config.yaml
hidden_size: 224
head_dim: 64
vocab_size: 2048
qk_norm: false
init: "normal"
init_std_down: 0.0
init_mimetic: 0.5
weight_decay: 0.039
schedule: "cos"
final_lr_fraction: 0.0
doc_mask: true
max_steps: 5752
Below are experts of layer 2 (counted from 0) of a mixture-of-experts language model. Rows are named gate (a neuron's input weights, with its number), up (a neuron's input weights, with its number), down (a neuron's output weights, with its number) and show model dimensions 0-223. Each number is 128 + 32 x the weight over its row's rms, rounded and kept within 0 to 255. Numbers have three digits each.
Before each expert's rows: "comes before" lists some tokens at least twice as common just after its tokens as in all text. This comes from a sample of Wikipedia text that the model never trained on. Tokens count by the router's weight.

# expert 75
comes before: " |", "\n", " is", " (", "ress", " and"
gate0:106178137123193132156155082142118073107217107132152106187141143081106113087103098095142151166173142079106145126129095125165125108132086185093126076112088210145149134162102102147140111125095170155119074100095151148112173070056197166137088136156149098113164178098157092167109150153169121121109076164168083111122159137146120129040082087160130117136152118168163176139101129128172114147138141185165118204136073112138118111175154118174131089109153153124162149085180095157139150151148172176113140122136137134192090126157136127163145122158096123133166094114138055155137120196093124141121096109148146157167105088120156106104118092155153078130145088096137099098087102138106136073089
up0:149116164158152113099140081147139096090186098119172050107152142100155135105164082136162155140129134108116182113137130161146102101149118163037104162096129126101139116150073120155136084126083104170105116122114181120112136126153137121139103128211119057147129111138149109140140166154099084154127119128135114143108148119140102082071125095158121123141139155162181151172091139162087070162174133105187129158147080163143101131141202068108133118123150120126127100112146138172093186126128175164135149099125094117171124166174110160201142128122115206098059069116157080099121108129104173077098084113122097121149044163118135115106143061125146074106105106097170103076113038079097167133125
down0:094111125140150103118104085125077156131137092119133120127156138177113161117082083158134160125120147117144134118081159085096150147139165180132107214144146099134172134074093116202091147100157131089182140131134126070187172086118104108107131147137133153132145132129089149076112150131110145139110133144126140145151122158157077064122146181138082168188031097093060026158126192126163105146106149135098118153135117108041156129151097147134141105190145147106110141108064066123120133118139069112159094104115119119056131152165110097077081173109128140095095137164149161150127181148081108158171107071089132133096119147106151123194121103115136198128086131117146179101127140124143125117062

# expert 47
comes before: " to", " by", " in", " the", "ue", " as"
gate0:100161177166139155169151092111190127131161113157134128119151146058104114139115103093133114160164112119179126106133135107193110156104157112113126064107131132059138190127105087195117114144177114147166114169139130094147209099140066123124091180164122154126139160142129122113183095074187150136086066133143189094096188075114120146107175157128115179132082110107108073105140114097168152128117129141131167166128111075126204129102126133107071117125163170122082089110172085101134187115081124159140165135103153125099123129133147086144123134120160154119152121116165110151173098126101131145066155077101174118084101101079114117148180091047123099148056176181158077112117127177116128098125
up0:177143136094141107112135103168191054203051140135200132139168137122141121165216112123153097140074174112084109115152136096161104121119099076125164121170134107149096106170143147176185098113109089211123142080112130144065134144112144151095112086112131136194121098166110081100120127150128153171169160173131129144161126126171120160117097181186121149122153117127109118127113176169150148091104148126107175118083129139139122147088135100154158152118119093142107160126136115050059093110153122148172119135121103097125124131138115149075154128147147102098136159074110171113114105125103087125063066151111175136173094136138151203185093054150146100129109133130101157143128057105175180089171
down0:081162107134088131173089151119086115125090132100109151151106164172132124172138166095129116155157192099139128174159117110181113089142090109117105100138146103148204122113127106138141053119109148079142102126093162120119112014162126137183067186144140100088108179133184127155098164143102147073112178083137109056150165142153116122164160157135114139133127137175138070083130171099145156122112127108147134132171103154204170141163117133077112154140167130127095104090075063140081072091161091112219132114072137171122094120102111207119132154159131129113120141121109121126139201158199173154140126140079122131156137100156100139140108112139163104115133082095126114140102115141140099067174

# expert 119
comes before: " |", ")", ".", ",", "%", "°"
gate0:148157186153188175155120141104100064072155172136145153156148116115138116081153127117087107165166151124075162065163124188165189123108116098156113126118123137163153180105060125142053122095121107075119089121080155158170115084155125176082177122171152134072102153123113098147132125107174126159143130131122103126053167114143130140134161159149181158131162100146147169142124129112131044158150098150114128138154116135083133086121138076124126122136100109152130040086128109140150164154158118166105124096183123150075116114145097147234128154110131160141105127175121128119124136104145126166120064118106080100184139195087126146077183187110131130134175120106103089094177149186101159168129
up0:110094127047171124104132142095152104195143171110138107163160142100161128117084127193132172113172124112111131039172122155157143117162153080163147130066115159181120131187084054127163149132150107106130052115094139146175136097108113184130131117144135179119143128132072155111103144134171117142142093160150113116122081179174062171155145162107165099134142115140136137153139142131127101072132069119087080173057119102121157099135113035155130132140119112156115119102095145126079156122114103178118103088161110051125118125107142178208116107172130126130097163140120127082118123127149050193160137095084144139178159157059139123120147124176169155150161131129159120080170137143141170153125
down0:110185074182120138146143106105065174085128182119068100156112154154146102130111133148165126104184088185082165103136125166088153147106135148104110067147157131117136111055123157170117066125159158144125108147119135108097165141093119093108135116111121126132168156153123119054121182077162132104102142114098184179184160117090221098150177114147073123166129174153134080131133160087153103136106183097084110133134109162136129138170137157180134103159127091126116168172098141126172152110116107092078119109129133143119099154080102112132154204120117119168154154164134163143143076125065159079093110068181173090080109100150093160195169092160148088131107145096120102114132106145116204092132

# expert 71
comes before: "|", "-", "\n", "==", "The", "==="
gate0:102156132099091109184116124144068137088170036117144180129145155099138127104113102118061126121122106153080123161119099174088149078136159166153121093182144123127081098118158081160144104100153056134131059090138110162150133126104106111096133142111124121120143112134176118155227089189131128153172141170137142135176098151183124162160129165117111146138110157089113099155200097154103101142171123213089127122161120138091126153174099132093139110102083148170069170139076149082093118137126105127150136081152129118148174147081155083180115120143137113128104167190117153076078157157123126132177176186135107135147140138087150129100180153111126114105074103095161109085066109148144106192185
up0:052125091128205074107075131195112126121159090094092126131101187125125129136112153147046153107135115107197171139132144087105156118120154153174092135167100149125058136184125104190193127104113109119098056139112129169140158190107159127097105142118081165041138106119118087123138118163155127123103168157098075131144104125161116161130083165117092170118130143136105104138136115130147168133101137116109099134121136153193116163096129139164089070120164128189075115138127162127146128158121149102132106116165116153134139051153127176138165171140128116123080102126085137186140092086142143148162166129113027090104124146077180103126165133195158114090098124160088100130063126189108133145107
down0:050096139130146143101203105156176161117138118163142114178140067071122111090141114127120125108172123049138191107114124135108166116155116136084165074158145178150120112146155127131124089108101131133115179149100083166118148160113156153118098132082179114107083142143126149170138100139177140086063210139066116101105130186179071039122140126095128124069149152093177195135082117123142121088179132146150106121125176178107133144164116113206130076138138099148133127088172161096190130151111140116087182086153138146168188101172149142108158082104103129152100094147137166175115102127131099137070121154113115123102162211126176109155098103113097062111144130150109138107133114121111127124104

# expert 65
comes before: " |", ",", ".", ":", "–", " June"
gate0:154134096130140150061163138120098126110175097094111108156190119076189172162122133116133101098099119124104121064095071218114130067139121115142129125197129152147124089111123092107094072118149142125100144076109131146159114187167046164079157155127111155099118068140116136122151118124147103126159156127162181177101148157151161123107066153119172164173103135174135141140112114126159081188077169125084120118142089121122122154132155064141164130123125122143076127113083179183129090126085082118099169138128140082158126132156167121097166118112150173132095115094061071122116122143088060161145175078078097121102116160146132063165124162071109162181186142135130128153136115152151054111142
up0:151130134129169160068159128123113123096178073066121117090191069121167176119145093118140111152109137094107131100116111211112157098137143103099113164143106120146099122151138133136115085165130145089124100102122103148164088156179059153107165182113155156080119108085134173118102131149177142133133133178129154142138148159140101150114054135116146215207089117153115134131113112112160133155096177140076112133139092158086087108133182091150177153113119109142104075128056140140133123105100123074125180101123133108147105164119157111138157117158150159132085117093095050113097148126102117197118162065041115121098148173116113098143118186036151162169178141146091148103147109086166063124118
down0:107169105161101173145184119140080108117106090081100135163081098135143093139123133132116126146131141154163095095146093148112049145122069169120103130135129067173083177128107123099165153124112145097111088130150100143169147115100114162152119085077129125193085195199118075163086145188118160096115079141102137125146168174135152196095088102125126180133102077156090154153157153128168095108111124161153156102125149146119155111180129079116115126149109144072136108110110054055126120168136047174081111129122146103194064084157079124138109181132159140161108121146119134092156092119156148119116097196109148128178175112157099210138140162201081109104134122108148114128117100100088117144143

# expert 69
comes before: "ic", "er", "y", "ing", "iv", "ive"
gate0:090058128121099136113153128115169128163083119056092092147089103117125096131185137107086088130057108157165124113080119120133081112097109099167167092151126166116155109175190125108101213149104143152121123124139125072070054134102075107113157145209109152134111156170084133144136169128090104173099105128125129103144068095160086138117113111173081162165095124158129077113131121076149093145070156053143057129170113125162167149104103114105162151125142088171181099119096096123102098124131107125086097171160133124139079126161104089092093144126143153162066094189105125174115151133114147179172138185101118150132128187036148111144105133155119154171134134132105110081120130124088161121136
up0:119160175085145138142163107161165104084099072139125122078093084162085157152115159099109067115169131191088177134155142143144114142046059150159061098118083163076120096102152088105110178124132140129174085091140151143085144127094089102105163109200058159164130106122118148091141204094121158149137087118126168149167151124112147101129114154159146120175173142162133145063115173116135113151104105103102089110165120156155126143122134085198176226173157131197138100151095097119074151086164122130116110134141133159124165124165127098071149194079084142089111101131098166076112140084086134105137154126148094137173133114144118152096088098131135125093135152084098096131108082129155108120147
down0:115080142135136111137126111111108102092121067157104164147142146139124092083132106117162118135158100176122165129116117155152150136149122130174146157168161127079120163132121117128059180119069134098136173160101181134079102103123144122088143121118070096161140174151160136144145178117139116140122108101115164153154134103095091066048084195137154142125099086182141116124169185146121139126084082094183167177108134143096152067174195098145148133111100106150160096103092172164141128138157129195090115046077166141150153120034099089085184140128155123175118162119157094146101173120155153059073107118078179116125179185103115171129128110092116139143154125101130048134153153181129143145153

# expert 24
comes before: "al", "ent", "ence", "-", "et", "ally"
gate0:128145063094151060215113125144122174155113133174132123158150166116152160177117128103123123114119181121146093123167112142138121125129060136096141139173124158117107090129138184110186142122092165115161142138181097194107069125153126200167123077133092125104098166141085155138099131115158143121162132144137139095075161192102137149165125129142149138129110095101133094135129161128124061098156191163024181153086122132175163137103092166201116198111096082162148104173138172146075132122120162127160083144136107143131198125143137161100146135124064142148121200136133146123068152131155212146107123149076147186096098131120123125103086116175131146162160130127122147100187110094135113078139
up0:110103079123123113191098125175102202163100194173134128137186138079137132144079143151150142142179207107157130120128187127145093175135111156154125186107126121123131094138116129154159119123134157085158106165187131210132116152139136157156101124113108171058124136074138106133077134123146159148150134153097091055081188139118101135178139138134137108075125115143182091173117147077091094135160176115080175077104160108178136062129078153150159124107109044135166121136120121125121094098104124126164098105106158108127141078171145186092110091153074098107093168142178122091068157082162152113160159172059160112118140114165115114124106161150153133131096097107122143170143106136090069121170
down0:096105112092109077094092139113105094112123132165106105106153135116037146101103095171145118206119127113104083097150067123064092126142153191071159157100117119109075138160114143165167078167106164119163132132096163172138117151223073162124181108124171135118104148101144128132149095100147142095092133147131109177127148142117106119196132142141148084127102122103120095154141151116091139175207130192135149138174136193093123145139142128117170118095055106074082091136115121090173147126175153139202125121127129118082134085157108135159117112164184163089109086162147097150134080126126090097116135154165131180166113107104154207116131118101102140095135219084174155122141179124139158099147

# expert 79
comes before: " |", "N", ";", "W", "E", " ("
gate0:178149088177170127140081106106124128138117083091094092142134159126064123107133158132145152124197114097144110129146140103180109171180081186147143147179188150159179098071112114151145111149125149165195153123145144115121085137166191091069101153138097121129118154128185118087190073150124121084139150141105169136107131099131087136128170194103087036140095103135161108126107133150118178118052113133115141151064075102143108134155081137114088197132144114157149156172105126173133065088177121135064154155083133115201131109103126077107107134145153170071146110137156116158152137099147104142119117121082156148112135141124143095119104119181126130206122187091093117101116121094079100123074
up0:138150160157177116193093192182156185128126162179110161121160142169050177134130142085059124134153132149112119074104090170180103147126174159157132099138165182147101112152137141136115104105108122074172092132103165133129085139184102149116118133087132087162174129077097093090091091185043110126100148138122083086145151132121157100153147102135165110084157147152134068114166134105090111189111137183133131180143088122157118143099098075088188091160113195093141121118133147096120092092166195157088096129164136121163083136078146134136096153153081205089062138159108111066122110155141153110083161131135107082174136130105116083124148124116139119128146135122149121074157169123162128130099
down0:122136136042133110146130111118116142186172156122147161114075167130158134151138136121176159101207118135092160126147150196089143121133073124138117092137140179165097162127145116118119087127078162124174101137098135146147144155134130077069053098140046135141121180147164186157071192126106141105118131112179045129150105145181126132142099092069139189058053121181158088107124105120157157114140096095211116155107084103099148142078181112157094107109114142102150148170182146104117131107094141134087163162127103102063123151102162115123055127115128087115155079081108173130113091137184122147177103143182113110121114137141179110092108099114175133144167114150131096162124125127141131125145

# expert 14
comes before: "\n", " The", " He", " In", " It", " This"
gate0:134119169134110099124124062125103099107204097124124080162100146116098061054126103122147128116112134147097118137108111155106117141132185137159071150130137064030105133164099175116210173201123156143108139158146189179118108187114147122025129144108165126146154151122132181170146136127101161112148104163157108144158091146139176160209087125190110078085141082138099164136080070149129115134141135109118185206140161126151120122112149109099167067064107121094101093113110057122130130098112083094084135108176120124186111124181117120159092175160119117106104093089115162121125114134165135094123103105122132092075120184118127119095169136160142142128097125145082143133122137144116133105143
up0:155115151135093126127093078109096143118236132125117125141115177129121062086117109111159141105129132149123139136061102174090143120136129146169064124140128076073102133128078160114174152198078113118120107159151170200096115175121077120035121142125139126154166161133147167186168135101115170142095104140118133159130115137139154163189118150188145097125126103145097140155097096188108112130172086102142166190155182141166112143078151126108182065042117149067108093104108089122171122109099061060115151144166120140181098152173123147165100125120122118133114105109139165123139126112173156098117108124136118083090143173104142125114201151108109176169070122123110092113086171150101147124142
down0:150116145168138159108112068136167125101180187102173116117143163121157130148107255093134163063138101124134166165058134180135134126108139123109079178104114140145148200099086092057133135175155163094158142147081137173129136161143116138069129177137124074126161149134117134154081108110140142135108113075155091138096149122159173179090138148165141114120136116166112145110120070150125112110158101109152132153199145173171071131072113106135125157127190090148161138147145094118140082077155097112115105143145154144191125162114102129112156125149116076161123116116135154081117107118176170144111162134104123055128128144139179101128109162086124155139102167118104125108134161160057114131180

# expert 68
comes before: ",", " |", ".", " (", " and", "en"
gate0:162163117156141113129096120156188098135066137089121143102104170121117134133111092137177101174181145123151126142182129142149176142116062125177146155123164158125111118142119155059135128123143038125051144078062143115166160134143167135149195113093148158088146090163163164168074115074131111178132127139117118128142080120159127147148029136118106108124141100156117169103107180117108147105118118134162142112184148101082103113126141080116126131124030129154065146158105095128141104128156150111115115119139170135083204146214104109088134124109099053146121175179088116147105157100144166160149197137091106174147215181134110145122130081143127123145120125151123162100133059123136140124117
up0:142117086132115062127140077099160140127158098124133100096138101142129132125036116110166155162167113086129160163188120127191150166175084069212119155045163093104117128189103133084145103090133083112097151104091159146132104120105105160139086108101104146112081088155134162135118073112139061165137136120087109185148077171147143104161101098097119104097118085113128106127161113142146148070093081114158173109158142152119121134194097098138077095110136118114102166155133117071115128219124172136067094131129163206074146136160132145113114130112105143184143152132135144117095072090194119162149161148130137125077185147080139171134171136172141103093163135169116115127134097139155149157183
down0:108089088133096109116136139139087195103152153155106116118202100147121141116126092167185104128148145133110105191147075100141013109152081150159128132093090149167110097119171101097099142121132123094120130132093162153154164147095131202160158081099152097102111128150160163118119104074122137155150178133114113136108135169143119136095115186123117132113117062193105187106187082120141117127124129147138153142110102080072098093111181152000116083090137182138109128123162097122136139182159159158188161074126168135133122131135099108110117124137140123141146108120199172075156085127130165106186133130111132119161193122126089181107140153107136125102083108149135181115165164190105108171139

# expert 58
comes before: " |", "e", "app", "com", "ro", "ra"
gate0:203134097133149160071153104110135102135127063110186154113117071123115129134163122097113093117113062139098146154158155125153132136083128104122132169082089153078122123154104097121105162097104115132150141096087156119086201131089156100135187118139157151129074186148142148169122177083207109122113148118107122203151131114097151138194112135138102167115062113075129196119150114126188148163122158127165103096089109122174161127075132113147122150165132114076088145118122150143071171105086145154089147103118083133082188126129164048128148179092131134100131139110141086125140086062116136135045063098158128128102179139072130152190129167074125134107155124136141123161094156062148148143162
up0:167150150160135151141127139154146145127149173110125143078128099157174128187121096134124072121111138127143099173148141156177133118090144189141158107107062139146110098167106123150109075120170137130081124150136080150162094182045153181098077115119145142136157108169141120084138106190057083159157159119137076103138117125151128113054096142095116186139105165150143134144126145121118144175183140133159132116158089104134090145117160166111122230122102114177143152136161097076152152134119183104149133119096112074156173101127178138129205212067106246130079113125146098116112166143130130123112159131107119204129104173138090125115103071138129158105103156133119190137088111141150105123089
down0:101128091116169123095099183094195120106077170140095160110125151084120102127092104133174111088106124114112112154115116095132119130111182131138091115137233162078091122148102114107117048161124089160105143040098199101074144145114071127111159143154122160073168127133138119089120135115122094095164142156105160120143179086177129091098105099105112191136129132090113085107110120202136103110166084113118108142143105087160136128087120104158106128116144091121187129097121124084173080172152147147167142127084142071173185075125136130064145095074181149138153155092104128117101098095140111151152125139126159148098122120099123129095145116171057111111136092149135136221158119158181084151053

# expert 70
comes before: " of", " |", ",", ".", " and", ":"
gate0:174106085100143123099111126151162190189073084058119111148085159127090104122133190150111064153094112115134129154141186195088159161147119187146100187136120093142118158094134171123154148125092102091155122110128128110120143071115096091143093041149108104108079116115104129168129050121165120102146099126129109124141127103100104160172119109129050044142105142115116114119130146170108113167149124150104103114102152131149128145126031139158161146157134092128139138173097148110114149131077142099100158093143131097106157150142133182173114198104103142187183101080100121103138105097127085199150152136086167133113100126145114162124126096105103176166091087074097207129140160117063101087160
up0:146134171114170138134179172105136104083114137175129173128092158138181084114129117150049080110174078078123148136130106138110147152150134162159099128130126133078116130170136079124141142057142096097142121116103091117131149145097088133140141103179128091127120144092148172160097118112152065147133089176089137180083127134084090161098139147081087109099171133028188121131130091100093067108148114135127090202134127116146087149143131114116152087153187159209183148126152092163123183089129144123081137128198121114110140111126065186160139185125134144136081094131075150137141087132135080249140102073082131136121140096092135117110128104175111140144161115162112143125081121136138086098137
down0:132164145139089104103144178139124131081186171159157113114128121133143091152128111094100122083155146103151125150122127123122164150083105071154094124192104079175144105195126177092100122141119179112108166139138119155120125135116015123126109141142168141149133116068147141135145135069027161056121130180175095192091117119098139112115137142128155092125155083109169133117116111175147119166109097132096127128145160130157072140085171169167161122151162102151154128187126101156091171165119180103155123120175090147169127120139100113154134117114121165089144138123090158142089201134210089139052160137132168173110144136111105146140114197108151162094130127109170150115201197059125147155165

# expert 102
comes before: "s", " of", "al", ",", ".", "ary"
gate0:135140169148123125167075127116175099066154089155120093133126154162130119163178108115086132218163081131112177115118125158159150198130127184116109149148099103118084145149135097126068144099158103131119110114208161148129098096175165127087137144183147191073133092046104115113105119130081114135179088049178119113116188105102134079088157105139063155183170178100160172138130112136090130103147147179177140074159132106138161142136111099124121131118133134170172131111158110156147157131155128122064130157127165183175177102151128135173074140111092142102120120159143115126112158105154127075149129145177145118169108184091125065097171149139103096110112093126141167136142197170057133132140
up0:122128182114170095144101102105150101180083179146100143100071065091126087114143083151178158109126140106117142106085115183085114116058126162064177179127131115147099108103124082091144140144081117079152125133102117102195140150154087114156145097155130141130147123074156176142095141063151155142135101063097072167123100125141130139212142082136108127145168196128150106138161075111077141105121092157156069148140110105132116168170136156183196184149102111198175119115096104138109088118152171097101149114127086149148158117110126133139159123107172130041102147080158126096134171121106156095156080181128203146114163172081089106119129121159103114099129101167172131119107135091117141100092
down0:055140112137106102129162167126107203164188113116093124080177190161124136162125155147102201098144151108121097132103123052089106099092081159129129122083172127184106132135082130137133106178142128172106115148157117151153114176141113132154124124149094135119111162155133132132137148116163159151135073118140126131103136090071125163166099120078126141136066155163145187141147154135185132158197165132174119128116127192155127117122145174112130126091142192097090163100143108060095119129153086119091181183076167176099122104060120137140063139067145104173118130137150075161117128103176115090124140158131151068134106110161218105150106127091144155137145115078179174111175109090208125123112

# expert 67
comes before: "re", "ed", "ade", "la", "ra", "lu"
gate0:147079181109091107116093131149165105104118078100070049142086150136125157190096098136198143143106150154131147112107092132084085139146079140077144146066081126097178091130162148126070062050160153151105103153114103116149159143171126155107182171131120089158113099105135135172124172128116081160176117168125062124162092128102122104147108116111119109148115137121164122138088150168085124152127159132175100085142081165096142114155126174066178089113170149166125101099148085115177122132089132166123132138151128148150118169184163123155114107116093170079115079126123098130116136060133088093163149109075095136128136141151154099151208111165154216118153170064114118131116102096167158158069
up0:203152106136110165137112148169080175118110138119127085139151085111120140139116107167158142161135099174197105059135099126123090150167061187137173132070122096100133128146162074179118077074138162180151102138148185127107135166154151148128123139156112062080082083140107125120150148124160119143173080115128097095115165111104100152193127126148087119157131092083142133206138119161107110120125152142131162118123110122174127110116077151090167105094101148148089097161140109166182083139111152159135064135081189115129151130157197115140172071161106119073088043092168111084110129095133092103129128178110126175156092117110095084107171085173179135169122089088083126170104119134101111123086
down0:066020170161089072107098177171167139159145118119135104150130180189172115178147147140139121115080125128070120196096118129104139128126102133174117124138076131111147161142064134111063186157160116154133184175151119145116159138124104166116121092092123134112100146147111065145130125125093180096081144147114170193130084126103107131095070153114112105192092166152089137096145162065092083176148110061117134116139133144085183113123149113118185081124110142173116120116067094097106121087138194132046111120132143110108122131133131154097148160080143108150148142083071133166091138096104125149062096073169140144094151148132128112129118124149117121160168134141177097128072192159118157107111

# expert 19
comes before: "s", " of", ".", " in", ",", ":"
gate0:086140088171100149099162053095154094127143139149152138167097053132098078106118176136136144092108161045085150154122151093136077145126153133138173118151093145149105149159145160113185152162164158144103117140115194174115050127129101077132123124080098087040157163106151163142127122096074111055151097137171139151190139085087140114120108056189108132121074112125045160150165131093116091105113123119072110170142162105089072081188127145143133154115170156119063147114144100141167106108106190085100136128077154096152134130144077119122117178153109101110136110122133145140103132123111159124160122152111136132162158184177092131108149105114164087148140122139131130130123218132120086156111
up0:137092116136054156131136075135164086135176125152179080122111074109129104121113145121133150091144114079156151090122167165137090137204100124123170135114121138111101130164165100113197113125160186149097078145164140126158088167121116128113140130099145120000174163061125135174114114105056095066153111118195080157164122121140152131139104072151054090124078103122078198138172131069097108146173109121120064160128143131113093095177122129133172116137174142147144109114133117174139135142157115091104141106095190155129129122128069153122131199170127126132125106134123120098095168149112135119138081143104113151119174185136090071114124126150182124168122099126102161131088177134114074143094
down0:108079143136116162106140122147140092120138134112097107139115146109170102154126069158138129157149163107114130155102128108116096137161077059164088038145190122098156098092132090170112141111106168149195163154085077124168146154188118117152075131144105121156084067106116075121191094151192110126088109130137126095077115196142116128093170160151148108140150170111095063127158140161166123144095105132099142151084112117141166151165103135186047167203157114090208100167130126164147111159138083157117157140125058088149165113147141086152132128146122137102138149168064123146153165196148148104120125118091163208171125106132130149184140180137111090180110090136123138076131084114133115117150